From a checkpoint of a small mixture-of-experts model trained on Wikipedia: 84.2M parameters, 128 GELU neurons an expert.
Below are experts of layer 4 (counted from 0) of a mixture-of-experts language model. Rows are named router (the router's row for the expert), up (a neuron's input weights, with its number), down (a neuron's output weights, with its number) and show model dimensions 0-127. Each number is 500 + 25 x the weight over its row's rms, rounded and kept within 0 to 999. Numbers have three digits each.
Before each expert's rows: "mostly gets" lists some tokens that are sent to it at least half of the time; "comes before" lists some tokens at least twice as common just after its tokens as in all text. This comes from a sample of Wikipedia text that the model never trained on. Tokens count by the router's weight.

# expert 86
mostly gets: "MF ", "FW ", "Loss ", "GK ", "DF ", "Win "
comes before: "| ", ". ", "|", "th ", "–", ","
router:530505494480487505478557508516481516494512484520498531489506516487507510493486525486484475524517503497532499487517548508521481505509487491498513484520537489518545499499485501466531541521514552455489472587542486496498529494571547466519522514527440474542512542531460459538525489506491499471514471528489500494526495512512505484471495504494487486521508489501498470438505506490463482512505
up0:492502512529490489547501517516505488481506510514511521471512507482535498483507473503513485524454511476495498487536492511517530509510486486502510516501480531535520488452508496478489509517509514560524501476472490512535519480489474508527490522509504521495535495544473485524500538538539528502510506499510455495476493523462484518485465464512512493514509437545484494494490490486511510538509
down0:499513527517460504476499487472488504491472475547510519488513473499467527500490521511509506539442494539519498485523517487456489476502485493516530479499520474534496485468472489509533497502493515513517523507510510510489483492510542480501507481505514525500488518503504534486450450491457482527465511501524477483503515530514509491575493483526529508483438467512525501532457501483471489490498
up1:497497479519501479485482506483546507449473498540514490479518497517521511499476532507491487476493501499467482506522514514507475492514504508490474523499576444535494523489491557483520540537501492533500513530527524497496477484558495516493465554485482483495478510515488514471509512506494569506501500527510501504490500509480490488496519497494517443477538504511503482528480491462504501471470
down1:511503501457477524473485520478513485462500496543500489474497489529517576584463492497504479430514517473514496475520491532509474494453527525513506502465493484524502476509498512487481516533513492507491502501492472502478490463509531471465482491492483498502495512511498524467457510521476506467529516503462496533528548502534498486498465556510512483495499477515498529548499474470484497472509
up2:464545483489498482479507453464516541519481469517484510537507520502482476487530467501473512528509520516493478514475492540511478555514488498533531516523511540485540525492503477458493486468473521489491465503486471534519512476458524467477506531448494510473498503497475517527520491488462509472520482521491493501478540512499505514496462497513473515509466511445554515487518548525499475456482
down2:492499505433485548510501501510499524499514492479503507518502512497505463493506470468489491495519505525493511483503560495484474476462541520497526507486462509525509485528523488494512494501515492522514490507493498477538533535518514499490494487495459528485537504559473460561501525484476450495522523530538502493529460547506494495495511480510510511518472498503500488527522563529514483471479
up3:491544461486541490523520480483492535486469503515461463466499454529516512525506497460478506514522544501508513501509502511505508499488511456509534446468498534485522484508500495483466530496496477519471506494398507500475541487513551523490482488462547500481493521527537548513529498515516489475499440514495485503523535522506492515524528476546472463537499501475477488520542495507486458500547
down3:489506483521473485523485478520455532524468503515465503474506478484519490479500490492502501504482478526521521523563518516487511470477510489462517460520484486503518512527496486520484465450505465514448528507484471496509502502507510493485518500519522515480537481501517564500534493513504487485529517530489453493494534535500527539570467501538513509482476480501542469467503498481460514500512
up4:463489518510497503532507551534476501487503496491551544500480510544490511473506494501503518509501478492546502476507496496507529524488509479498494518529475472505458515521510487480483487527523510507506526497518485489535516506524495489564514491559495509500506472481506547478484436510488481510508528499496535500509559505466505462512503507490499497559507510509512507546481541487483485546483
down4:505513525454454508483442477507521506525487492505514507518541503533507469575518521500495473534513508538526487507436457506536506493533523510483546460502540506500467514517514512528439476545493500518497459498484491511518483485480488481508519508488531449543487524520511512490450476480499515491503452532464505485555518505506473494522469498512500508482469528493513462475512556467524497484485
up5:516552467487538482514499511469481510520498493519540430485470501497505495504511466518468551494496513521499497490511546508525527513498442492531470478479509482471522469505492461472490512472514494495500522509421521517497500485546485504469510509487481519481502499490537503558530520537475508500523485485501488520466527556494501508513565516534480476473541472483480497471504501493499491526512
down5:544490527527444501488560525514495521478502500492525500474492526505510444479514501469471528509511486539520514496542504478470527469484468554537531497510462503510531483483521512535483507510520515538491517520508473473504500518507509493502507545537464491496516500514496544518521527494477514435495462553451438536502510529500500481511501505520509498517488516532510532476527518508483508506475
up6:485528476500478492481499458460525497500492472504493483512472502483526489526463505488489482488485504481490452480524478503501478498492523503500492521501542450516483535483473548478528552542497485523501508475546519500536471480489502492468461478472515500509509522476488518533496527508458494490497488507488469466507567538499483496506483500501449482484503474495480486512482480482520523478504
down6:471486470458461512505498453458522482442516503514472502464507495502502529513459482487510513475533510460493519479482521523500437456477494517535481456524460539510513500514500512478515509517471484479515519494477494528474484489449499474489485500499506496500500504499496539490479536510459487489491493479486534456515486510513544453525490548528516468518529470516442489549494491501506505500516
up7:475490530476497517526490521537463518438511474510483510488472495528490493489500509459524493500515539533517517478529514477504528480491474491504498480534518491606497516520535550506521500516474502471518499497476495482528532465579505512535536508510531514522543495566493513482515493515534493481502494501525528489517494481462548489524491513469524525461498494506490474477498491471492486463500
down7:523521548515526531475489539517479501503525494534532489505524495515501534544507507500479503502478501477515520521426499452498530494512493544506518516485487483493518498481478503534471483506511528496489475476478461501476498506490521482492464489506464474557490462521483492461467465479523487517519463528465447464547492466507508483502460530530455522463500455518486535521495487476514480491494
up8:467518515540495488477536478530519515498473493489484511511538466513505497512496471467528526486539548531521481489525478502497473502515490505515543472496536524547516485507454545500505530480484484518509549532516521506529503526460497505492469531455522501481513513522444469503540528506493483490496480489510498493528478513481477498500498494526504436525498490464523474510471467490490493497485
down8:462491491486473505503510480513447502496458492548529512463461504438519545493476470530468477479493480537523510530515461529454524519491527458505509491506508479504498464491489477521509532493513487489471507485517500477500507479497497489479491493500517512522496514489534504476489520530462471478485503487479489525536525524534532521550504512542519483506492466515527511539477529498490517506474
up9:519492518509504507494534508546533492493507496506491542505488478473498510549468466541554501507506502507495509519491516446496492463498530507473500502494500504543521514459489520520478486502480522563520496554486472490533504490466528516520521508505547459519525499541498460504496475505545509467503476515504516516489468511513534510416443485505523498480493510499526511480450503499541497498452
down9:493496495559540518464531498545473487534531507539547512542430533513471519494532521526475522470505498480510494520517513533502508459513493498555501543504516492496498520514491471505474518424503486482545521487514514524521501500497495500481517482500501534473504506490523506465495485516547485493513516525499534505461494504512489533484469494488494498527501513490552479492472472502494505518498
up10:486517521489449498506497493484497516438502489544446530474529516517504488468508509455481477498526514521514541464548529501516448526480510491516511486515530464539468521473538518467467512517493509491461463525506465471508512518549498526493546495485471471543485501533444518523496509487515517511485503529485490481549498503504537493471457508497528512490494493498482493464540538482487490474516
down10:480514512485485507496454516503490493499511516519573509487568515500470536506505484476456506491518483509504545538467499469491533512523514534474518486484486522502518505533522483521525485528521495493475494506463462498469523504470504464493464462520460481544516496511517520476513480468517486513507452523487492470573496470493461439484513501531481516466496481524466491512508527481576508490507
up11:469437485520441514512514521521471503476491510536517481475460529539473519492479522455508468499511510558516527491492528485531554502494503483483516453545503486559520535466519479507493500513520516539519505484445498506537513513542501529523548494546471500528475507533474532493497520521494489476505463496508517490491498485504500487509488510518521513489511496496506444526474457491484486497512
down11:493500523514501497497466499488495543537504509545525522460524472497507487523514539474482500519499483505551520522468532493506501505508504528530470473501474501510520517511465537528468471480509499507464490514470460499476454502517536472511508511519482494491460534506536475469447486470532454506469500492486457498536481530497469550520491488537487518465471483536509500538511505504501492490510
up12:508507502502510480503491459505536501467490495534498476500523501494541488503455488495498476475486516484446520512522511500497473503502471508492500545470577451503544520490479567486487516543512497530496505506496516507505455497518487491495452520494500471502489523520466526467510513504476563504501487510490469496482511499504476534467492493483509473478508518479487514506481488454516511485500
down12:479496514465474496490479523496540476454506521556505472476508512501505567572494492503500467477515501476500514479508485520492475523466532529509520518492493489508475475514511501487487512550521498483483507500485475519483490505485515494490498480485530455481530507523509498461508541508462481475529478473444507526516515497531490497484467539518502469506494502509480522556507481474483527474499
up13:538502457489510562498509503490496533494491502518482457489480445522509509532503431500489476508502521481493508486484470475539520560507504501533504485482520490497523464521511499456506572534493479462464473519461512525499524495511474507482525510462438507503476508487504504487512521505490519517528485489456530495499532536504501495480504507564499449529540477494536478520497494477516468518533
down13:516510488536457488481522484510461575493500501451507487480521546495486460458506495495515491544515497520535545491552481486518497501489491499474472500522498510491534495538490491487472488531502440491522487499467498466491481511474483489490525494495480515465536515516485500530506497537436484499506478514484491502512433505523541533530492480517498508477503512523511498500500533490482520492469
up14:472508528480470503471521461511471540476516487521458509496521506483496474464519519455454443506520493526522521496548529511523437536506478494484500520518542505521543498498506519483506530556486516509515440533529485485467505510519514503481552504444497487544477495520473528516494486497522506515507508509473483487569502481480515506478461506503532524511485510456493471451489551491500484476495
down14:504510509480508518511466498527482490498521508535553474487562517507497530501508482484472496505511502505515532510462487484502520521514515545478546504492501532516497480526529480501495491547518507498470498503438484486488542515502491497491468467497469461516512498524479503450502463474492480528509481519486503469606472459516462436454506503506478505479500475484442510529521527506553494495497
up15:483517518522519514496465531513495474495505501488522508495488516542473507465453534469516487493535485499521505510502501478495504541495530485487517540480493471505448533526541487503477493520494492487457504539512490458484514518449487537518530470518486453499464499481498553512508459503476505473481486533485510488526571500463502463501513504486529499530467493487522498556470556485530490469490
down15:471512491490479489495475483532509507511443507507550544496521485531493481542486523514530453480508503513536511511460440499528497507526510547450577494530534481494477529491531514492483490522516477523485542522521495477521501534475499481516494516495523453545485493554470496473471468487474496491534452542466465495523489495481488511465463515492473500474489528492494497502526511495498531502497
up16:451492485455488487508513497536491485533489499529478518530513472492499495530501483535512517520527531519483498534491511497489455488519501491483518511529492544507516535540497505508487485502481498492535493439475432517493491520498529486507500519466524461440538550564507473461510479502524525464496471489469513522487541508536553524502483513463509456465469513473501493490506490485498502496468
down16:517508488514528517531520535508539513495506482518495544562492437487467467494490437496557462496489489478467484462501484509546501483534503495512527508494509517522470488502482512497533519453502524497564484492510538478520499462511541540491525489499528530470556508486485480510511454496513500514539502493536535496482502537531507525456512447481503486526518495479513508481463483492497520525502
up17:489470512506514528490525504512466522491507540516523518484515499463530481460518485508479484524483507525521516480492476524501520528504473477523509470517512527562541431499531473491517551542501460480530431490482417539497498521534477441492529519515482490531524531482524532521526515453520490529512527487491498472570508503512495482505499483535512468550496494456497500501463546499463458521514
down17:501503537472513490498481496498440502507514490506491492528515520473472476485473478489510463521505487497503494472521463492507450491491492533505533538521486503497505511516475470505514472510472524539487457503448480462493535486503480476484535500485445499476545503493513537489532465498518482488522502537504496525529493516530507451492490526491512511519472474532476494498502549523495480482461
up18:509458498491533485559499484509501512495482571503465494482495492504515485540499511477473467516511440503515527517490502493500504540496517484484504493493478511520524487493520463491470533524531489506488486499490510462457535507541496469556504514533495500488513494522520496512484503437516488509485489484495526533519513505531525514520516493547486490486485502530516501512484523513485486526516
down18:507479505494510453503486487550541494538510515477486511505504499481465437486464467511503482542465492534487497489525509512511483496498540477498471484486491496507481496537476472516473484459476587514494503500511512514499519488518476513483535470504563491478505486506504513483533480496511490480482552515509463544523536492524484548528485498496504502508454525493493470472518543528485504511487
up19:530446519493492490514526477459476539511519555526533563504523487484480491438514500486461453492541428517469538475514523485546496517498505500498511501535508472492508505501482487535514499483538503460457475528527481485470496519549505474516510512543493506486467510489515498508505546478512507484499496488508490506516489490504488503499519496491500498492526512532509503486517490496495526540502
down19:483490463521468507512454446510515465492518520514489469480533515509522479545504519499474473517490510510480498500517517490522492519543457457531489486515497551476499478525521465505484480509506551537491410506441491501492500466529510518506523488504558503515514522464483488468478488470504528526463518487496504481551489444496473497495547507539495519526475477508454469517471529502529483501498
up20:499581501448494533470482516474492508449498483491461495494496462529528518519494516439514501506515537502490492441510492507509463544496557508478488493509532524524467468476496469471456521522481465501471500445505447498490499488505503507495517492460499491487485514467530516492512499518522527497515510515493471510580529542513504484506507499481506476484466491501493517472559518492465534456508
down20:502502489518448499460516514526459504504506505519569503476482537512521487514505468501493545486502499531477521523543486475473501470516530502516508479520513518455493482495465490527494506523498448518522522509515481525504529519419477496477472456515482508473542486529473515493528496512518506479492456531489477472469519503473518477568486526523503507450447450506486494479488518478500501512485
up21:497565517515437510462543515490496482482521450540511524517513477497514496503506523491473504485486516503481461472522485522476508494499498498519565486497516485535482486470467527503515481496461510516502502500522457545543489495522496499472495515475523516520503495487503483521505500510482521460493512480535460500510471484455518521484484500520543508435514500496532522470497478493465508453478
down21:503508534493464543477495494507479471457542505484535496466510557482534504488520521470469526503557520521481518524480532497476470483509515482515552493493487516499503507509524535510512525508518496484479497485478490516486497503472500446505496501519444508545507499538475537509509495476524458517492426519503474465514457488490496428539533491551487518498480486510472489518476522510517484510515
up22:503489481471517521526512517454500497472469494491497492457494494523548530493487509540466495549532474479417456481488520473499479511542450532527547541501536527532522505520520515469515507496513503480483444487490498486492493490533544510536506520481507464496499512539519498492541492514513515503515470516514486510471490505494456472492500513509524505467494457537502484523498506463520529510472
down22:517530483468469519480472461513480479474475503511497513507501505515528512531494487494535517535479499510513479476524504453498469494507519496476477504446533560508439519527549498496477494559503508523541502486474440484476528476494505490507450514522517487467500490517516504502457453502508496543497516567491461471513506518527498461527505480508501519501510479522471519510460473520505505529483
up23:508548540517498475489511479480484522468501462508501490496512460490457503493445564476479477532519496525483482527540524533539532528482469500500549506517520466495543519491421489477513504513481563515543498489516488500547509496556516480472513504469487515503500487507501510505510506514513490451495514504501507457512539497456482495458494536512531529508487503494510493476464488492490508464475
down23:499508511431490506515499508525515486471527528496492459434548508527506479500508524492465500520518520467494508509505515482489474504469506500444556481466523502501475477496518489506533499508519449502497483504474472507516497554507498513520529465515462488515496488500484507515479449466500475536528479537516500516551459477482471500505513525513440499518487467485459525513512539508480490479512
up24:504488490470499476555527500485525449492495505500509457508528507526490513499510471515496541494483463460476519496482519511528525494489510491528474503492488508510472469500532444505518516461519523539454517479474462464472486481543530501541482550518528484509511513541466499465533546503473536506479518484517507475471447484499495508509540531551499496481539454456507516532493479509494466485535
down24:499494476514523543515476550521484476467483502516510541486492548512513527504470456508489508517471482477511525527482552519513471490534450492501499501487481490520496516483522515517499454503514493504502464516497439465469458507520501511514492541517494465517501451497514494527504544493507555475495503506488498525519499528523550467525546514505496500484478492530548510495487508472530462501504
up25:489459531513475516528469509463510507496509545507492452476502501512492512510519523474525446515550464513536542507519514505526503533507531483484497514507526418487441479517507520514519492473558540490423476514485481446455497503527500506573511509527491462524489480499464489478509502513525496496490468520488493489510541490470486471509560507512501522509494502484519481501482537483518505544539
down25:514487510540515464497442496503534471496486508513529511498488483483480500517522467495497477515513510528528529537472501479521491464527454526501494475490511486504497530478495489484457451509501525539439474492492490521498483515502489491489509487476558413496473500493451522443477526491472511505504491493438519518541507501501459531470477502513443532551512505468488484466507502491497495500478
up26:503501506485456488525548488547483549508507491499491563522513497479489491529487429520500503505488470481491489540500497448524504483513500505500503570473484496470505527500464502495532480495502495604502522549534542507531514493463522515508496471529540500508513493524496483543488491513514492484506485498510477491458503528473463498414486486494479506463489524518546515467449455498531502531454
down26:474495494537510538468500501511432544502539496537540486507447537484507470539530522523472492456498514564506489514513476525495537453494472478565489491478530499532471475518556500514487508489501528496499536470473545496519515494509489489470529490488526528476519519503520509473500489492477461510482458508482455474500506530474494485501514463507496463543523533503505480532523439524502503526494
up27:499509477499496492495532501529483526443504501549465487494516502466514487480487552464472449512491475479473535472542519498515466531479490516514493522529555457528505494506499486496532545536494464462498461549515503466525503489551483526479535475466490486529481509517473462519497548480506524495487506527481461503544516475499545499479450532499504480444506479478486475491490529495487506439506
down27:517490528480496530515463511500516473494536527497546517468554480491483535484467494481501534506520497493505548525465547474483511470496486530487527496473466561523503539534524506490504511531511506497498506501490478532452548489459474479497468474497500470547442509522504516458498468481477496502494472499506490494538481482529454460480494514519496486456494515510462503507470515510563518509511
up28:505504499475537532531539493497494488487488500492495533514509556471496538501515457517510501532488494523511475512465550466545472462520439495514524570526471530530504512514463482488523517495514517528493498519473528497531484477559538519523494519514461518491520482521492465547484556487513502520489501481522492477476478535506523504497500519536498514511521513508521515502463485513500524513497
down28:492506510541435470463488519506510524499510521492518482499503464536503527551533536453433509512528516513478527532507523484455535488500477509510527511482475485506513530494512531499549498455527478489499482495487522550519488488456513469501473483557512497483529514478477529496495480463467487487477473486488472464479523470478507468524493506469466459491491525504478487540489464489525485528510
up29:481498501482520525497511507465498490501460490505505494480495483521511528492526487544511468529504477500497471528442507479503509528567469529543500525546515555501496479459484514470547522485517490488501485519498504490490463465509512495519515543510498450470515537504460468508537445513504539496527470512462507479499517539475473460480496490503551468493519498540527480539515529466493487501515
down29:468502491538525492533470513495531533507532502486473533484453497459521506548495501506572511504520488478548532499476513511494525476527514488473568522514489489494505533529539507510431509536518489552440512514480419530484504515483441512498507513508541513518510480503520483545476457499516520517532519523501511492532480507533460537499466497503515499503502522478506496535462488499514502483526
up30:493517474490517504498495468524484542500471471494473487473470537519475497511516516495468474521524492519502503496514518447546509542505531513517562502508527478459473484521513504487495518517515487518433526528473493479459481516486601547492453482473497483504525480510495525482499508512494496432525474505486473473502561533474488489522485524510477480521479486500515480504535506466506528494504
down30:482492471464486484522511524491535497446477517505494500501508501453514495506499494502495494507516499501512522512515491505513491502509468466474529506508531478499532521506500462476521539501502522553475536518500515523487503473520497464475458496518549491511496522518474528485502469468478468491502476499489454484494532511557509514489490508520447500478492496552485488505492469487528541499541
up31:466525550510506477470501512530492496510510489506522506475509471499464545496490562472499458527509510508523498512534513505490493501498502500463512507482507455514505519495498520489502472537483543477470488497496437511515510493539492481509512504472518471515480479507446526514498425472507502467489496546495479483510559478456480480476544500503511496514489522502518495459493527485504514443474
down31:510530521521502501513496542479504473505486509550572486451522447511489505516522478482476493513484522471524543523488525492502514498492496502450544463483490510496525475499510510503502484507498483501488516496485494515498470568514466470494511480533489499558470508515500525489520453464490464521525474545503514536511494513463476492475493535525476476527494517526486530471551503475508502498478
up32:493507467511491516468533489538491525493504474523475498466535508513483504466500537493485467529464488482475502517506523533511469518510498508502480520501551470468541495505499468497552530498466499494505449520520495491469484525494518459472516500448481505500508510481438519518509502476494499481464492498490469522523527471457527490530472507552511509502516501447520502453510523484438526449453
down32:487495523464456535518465472499472479477485509488534500480540508499510514517486499478508491518502523509483527515474524491496505491504484496494528489487479529529488486548541526478520491522495485502508490488443557529474560521500471464495513476489509487553484513509511516469501490466468454498476454510498509518556480514517475428470546500493481491505510487488468502523494566496550475507506
up33:487496485486523498505537488494528495476462476516493542475516516509520543499476455526471452526493510520480486483503496475563481503549454550541514516529522507503517500498502516459533521518491505523499506511498518439527469495507516495519507553521492474474470480507503483489533505482518524462557437543485505476484500541491494471464470509506506488519521476542534438514509538460522492465465
down33:475502486562445486497523488517472530523518495508504506467447474501543534533489487515520495484527507501476519514516521565487475429495508507535496470476547546519467482514485486496499536495500492471509504539521557505539501498486498493499503522469526524497558489476473486447480526515499505511493494542465520444471466472502484559478530493507474499496554496517478491492475463468502480508513
up34:495509494462489553492488518520503555418504489506491491507484492498515502513481478464500484505475514537518515510520496480500489523498491508533531477536574548554511503520537557499495519524500507515501436506514538465531506449467516512518503509462503492528501485545476502537509496490513509472498503519502522519505483466510542498502480451551503524490514512499488470464491522495462499457505
down34:516514526527545510498496529516474526496520504495546511463535533525509555447498483479481523507524496501498531519466471504505537478515520478490503508516480513485525523449470482511535499487494480474462530497465517511474516517457505499496506483498471456511498472537477501478525495506518497501521475484451482501563495448504476443520470488505466517433495449490477532512486496487535487502501
up35:479547473480515487485530511567488500483502466546503506521508512549519504524481502502457492536481525495486476515498522494535499538482461478506504524497513486553506493521464497511535534517470487524512459477530457512558509477518487500511531503465522487524573506487498444547499487487504484495494508486475475481527489490453545470535475511513546473446491510505514493508461493499454471441482
down35:491502535478471541506464485570445475510527510538502529494503522480481513498462497474502475525488510520515524529459499478512495481467529494486509502521498507514468541530502520506542553507492500471528478521542505521465501490499490479473519496471463511552474523518500537465517479467510473501531429548501500493510478539519509474467474501497498497524502494493480496510533557525509511497503
up36:501521515452522511521511485491499490465478533503453494468487488501519528483514518506492484549545495444468496499473485483552493543522486554515545529529511509510470511495513505468511529515503515483475485520502508452496474472525511468523496533465501456503491500542508527499558475468504534529517474545509500441535516507491487493483497481500533502524514454529501473531519549459529489477493
down36:536508575489577502512522503495526484500488489511501503520495493507531491495510477490516511528464512417478497497484511517492495507512568523523499460477492526532513527520528514499532469499518508490491459494476519481514500527479472542487478438528501531479520487517472512471539486470497478507533505491530465476515471528500480515497484476478490486493478458492449515501491526501531513474494
up37:524490490499512482518502495548504530462500511505481528506478484550527500506495503477489471527531514545495516489507523484496465509496482508508514528497500494545479511511556508473537518525499443522486499500511511491512532482557521510537546539474457509531488527541491529535505507496546474511489507517457525492517499457488538497511436546522507491480509509450503512500478524492504442463497
down37:487525533491540501528474492515510498505504513540514506526530469498457484507485498463511483523490485475509524507484504497506491524468542558526474464484485513516522528544493491541537467487491503477538422495488482486509501515467501486477507470507488502526503494533536485468515463486513479540530487514495483521529473558505514510499473524510525479479498473539461459476511546480535498479486
up38:476495461452501496526501477498492505485477495518472535472527488507508532495487493506501456522538470491445480511471482462543482509524455531531499552527534521533482464449509505483531503488514524474494478510522513486474441451536488483511528535522485485470487470501492454519530473486517545517541489532500476492505492529529504472472502467511530485506532468544455460495504535443515533503499
down38:488532481454498472494481488528507498509496447518536495529496500463483503448493480524475529516515508552513484527542491519491485532487489516543476552495515480490486499524491500491492539537508550488493502486503505501511492511503496522486501519511481493534465510486536509496532455511488465511472506533499516477469479497497453488509486519534532528532531547468477469499514473483542521498461
up39:454492473507549507520493474481536493497481503470501501537526525494512496487488556498493497523446478444497540523524530498508522477501523506511496507517480500510481527534479475507498499482480485547540489437518516494485501484466489477537445539525509488471525525455520507482522525484543489457487513491490515515489521504443509497540532495479485517506489504563571494500512510491463479532443
down39:538493513517482458503480482494491480519527505526451478502526464524479484453504476497525531521519512511476485493477473472517488497501477488491493508508479515513475538569482533495478512455481519495502486536515523501490465485494468493500542514446509518520463463474485504518474493550510508528478502488512509487511505485487510527514483501484482559498505502401490481472506492509499490491507
up40:474508493481511530526508489497471530468475506532504503484534503501504526473509460511509495514547480508467478509462457463554499533521494541542491541527512475526474503477514523468510503485510504518466486511489513493489474460496523524507479542508502451451521459492485476513517454491478502493551434525483467475504516517492444464504486453504506476478485462513496472541495557441546497512512
down40:469509485420490497461492517539505498461515512531505536506509500528515539538498461494509476510502498520499518494527494531505486528518514474481590508518515474505482529506494533502464536558540491514519501513509486495491493531503508505520504487508523446575534494536517497493461477492452503488527512507455492448553483489553439481429444520496496525504529494456499495509493486463497497498535
up41:477495516503491480507491488533474526514518514513444525505491513485482480478480503513494428529486477505487490506530496502523514544509475497489486509497494478501438495493535493526523483541489544481500460532462444505508509488508516509545526484538525496496473483450488516472500513503480536528503507546498498487520541473552468493496462522481499485532513495528465474515556574493468525495521
down41:523498492499505503503522484481515489499525512529485546474534492505569438539504534488488494484488503470467491473512507492476511471510501480522522473543517509484474482440517487515496504536502485496463447495519481488514498504497475519507529475508520503533520511475494507453489494504535573460500483521516492467518482484483487469493516539509502494496529460520404472506504520482549508489510
up42:477507496454525526520524488494513491455444485520492542480515470473486530498484519531496450559496494491479486534455522476522498511528481527503474549510513501503488500484501523450510506517499504530512474511471492468527502475482509498539496492512511461473481432494518478506525489496520505514527464515474482463488494524492496498450475461529539493503508491522498484502482490453542511495465
down42:477502513484441511491496517527496521532512518526517483502479499464512472487515496525520523503505498480501497527533496497478477482541485476488490473506547521511510506537543508532505479525526477498485494488461538467506471507487487505490494506509516488516487467494494513523505471487468479549477496510496525508525497482502496513525517503545460487503478551547474505496546531485474544518510
up43:498484501498525494507537477488482497469432488550528476465516505478539529463500506517499496542491498513475464521460512497530534533529485525529490525477532492532499501455533500461516529479528504503480499499494489469470463485505490509491481482499464467499477473547508465519541482493499499500524462521494438472501497531458477478496523505480554476447525495543494485543484539471513500483483
down43:538497551436479507510489512475460506510545484456466507520501537489456491486509521469509494429485507547514475502494531510523483508453477496459485510508478485473519498513497500532495470500473504505530487507509509500492502542531489443480498513500461511540489461544513486566465483489514471515505522470507534477498462521489521499501531515526515541494486526496518454497447503548527456512528
up44:512494480505489509509475483493506540523451479500501529464490522469496489481538486485535506513460500549487489509478452502495466486502443498516539512522506500471517494521507515490501488492489496515537487481500465475524470497457487492484471471503539488499479507544533516482531490504519518490521490492507484459491535469481517487441458505476550482473511509479492494499477525472467529539469
down44:459490556512506536532475528492510536485499485509527481498529504495532518518504479497495496518486507519443532509526522470512494479483464452514465484499496466491516509476474494513497501486503497473505516516460514470532517512525498546483503520483484514497514499468530494534493475517510479515516473488550486486481503481517435445468470537460504505472492507498496500517456497513466497539474
up45:505478486486528488546463458468512559489491512527476465488560497447528517508489533496524488530501489529503492521466452459503485519520503510526494494515506519527487497489510496499496496480526550497526470564502526510497496512503550508492458510522441480442506468495434514481521517483493502470519495504519482473508515524477487534484445490486539507478476509511522476483496524457528506493494
down45:504492513524458503472515481509515480437488466489497527484544456500453480517463523499460494541578501517520485484501470499463491500487485517500512496477527490517517499497499501536511503484501532489500500456454492513480496515543513516521507502475520474491462521485524492477501566482468531492465472520516505558499481463512490529490507469518542510509517522429511498533468489515512526500479
up46:489513477536536529453504478505469512481489480508488524470499518554514492530479534498506478525521498498502519503510501447511500532505518516488526510479555500533471517513493527474458542500485489499505500518481504478499475474508535535497490524476529490452459511507506525494507492524475518493550463506481499495499504485481482490505458518519531466515491519468539441500528494477511505479495
down46:507498505472475473508452524465510527504511519493479509516471491500504455527500482481497493527503500476551526493518499521453483565461511496462514505509504501493525504522488499542486485532468523506491478506488467500509502551511520441478538477513497537501492477467510496496488484491465528490486491508511496493498533503527530508533513550500530567527482520502540487502508504526518484503503
up47:487481497483467532482489535486505549476531511501460480492572515480498468486541507463497460507480475527520514504537541511514481513501477497524472497534524500494528509535567496479510499505506518468503439541476513482483527536536506456538517505516479484534483452504469536527497527484520498501499503517515518489523518486513505479490500462533489517513520506480517476444494511472479523506485
down47:501502528496486520471493501492475468502497495527545484511542533497506559517526487481498488499509498501504538509492455474517524490515478525489505515482491482522505495501495486477500484531523532532445509493481514494485504536509504488485485496494471458517515495513446496478479501491472492539513492521443490491585484473525462458466501496496447538509505466461466549541504498505534478485484
up48:523525514477513500496500483484544476475490520482466493498526465471526505501480557500439455517518484525424485488514516514489471504519488502507453486504511469511503546501475554472492509559471536494458491477513540499504476465552526506507478529522504484486460492509527503456501518457522544532504503487496482494507514508517488474511488501542542484511526510486504483492465510492519488470482
down48:496502500555493483459463494494476472447507518497502492519546532518518523517488498525505498502475484438506501500457493530487485505525511462514502499458462517550487458494480524492501492488533488511549523476474508500503445485501461512497514490516473537478495490501434511510491523524499529451493510513492476502451532489525481504504525489495475515520484529501481548512489502473485527528498
up49:475506474457465473532489498485514503496499518535472484508540522500521521448521458532468487507536486476498485523511497469507508496525510503529486499530517518518514523485496485455466537504507508521463479549484470465517443480477503538520512532497477456489496494535471477500535505449492543453505449564475506502499491506491487438458484519488543490479507448480518484529497490471528490506442
down49:516492494481508516493493502534497513500506504541509505479525522474498489498474525489482482507502496516484537513489538490505564508511508497484523478526464487506500484494527476482549526533491480547484487498485445488498552486546514488503472477508461490485532508482500505538507473473537450489501510567498513557500491516476482522477531527525482520527489518510512522509480574512530479468480
up50:486501456506492466471540515507516540490478501548502502496519471488547493517475506480482493511476514511474517508535514461527503525510503500489559483485574461575531491524487535505510568522519483514518469536534498508504498499506475454490491556478503497512514525489439516483528522498473501464492508475484500483496518510477481482499518524511491432486508490505503498520497492454487488487498
down50:489489504442447507500504524502506486468523508547518511444501500489481559527443489501495497501527504517509501466498484536503467505474512502478523520510494508494490487518464508491503520522513509462503502521490453492496482466494506493478515505475491468530496506497483514479467538540444484457489482488467500527536510499522503501520500541529529471504507468486500507555484517487502498469482
up51:497503486486482528510513453460494514478483469533498537477528509501510550516530487560466488549532478518456467494462470480552529535564482537511507531525550513498493488489514539464489501491525517518459468507470517450516489467511514510505531543497450480474498454503527506487539461471491507487556453519504480464502492536506485469490499499527497473485513478513514461522480523480540515462507
down51:504472512508444461510491508501486495478482515475475495498550483480479525520504534494457514475485494549488496522521519549512502486519533481493519499476532490522480526476488490484558539517490476499455482483530493502486502499520527468488524506506515561517503497498508475525471503471501488517486529520505500491488506513481466520482445502460531536530485485471534470527504506474489556499520
up52:458498503478502523520503465477496476500457490536519516516493480486497503499474483540498507549509484511486476543461482459520485522537521531522487564512504529520510498489514529488531503492511521464506502491484509463486483487486513470522460503508540481477513451528501504483542466468519538474551453515470493477456497522503457489431475470527495495462509490494531483532501523456493515472470
down52:526489525477488531465533533526478508495516498518533511495478510491478514520521523491460501468462484524478499481515497456552440453526537547511514509493520497522534444470486469441505510484500493497466527478515525532503476485485506498478494518507498494505517459505462471509490491495487444480543542543484510451510486507500505475474493540487549473485477490500539477486487535504486529509517
up53:545509500445526482488497497500554493484485465492452490502515483517472538517470551487500488505533509510540498473509456477484473505498482493487542478493517493573511529503499544494479489467508519515505491527499488498478492520539541505519508489504499455492475499490502497465495471524541548515489499521488516449508523477535505480490478493454497516500500501533520500472527521452548526496457
down53:498501508518485501502453539499497488566486500490495504479486515502487534492509486527495474515490492542488512490532462518445526519498454518483479496501458485488554512516542520474542476548497510512481530511480506528504508489541503506482514515506520487462478444488460494513497473505554484459490524500521452498499515508511522473526472497517520464517514543500518523528469471507527497511470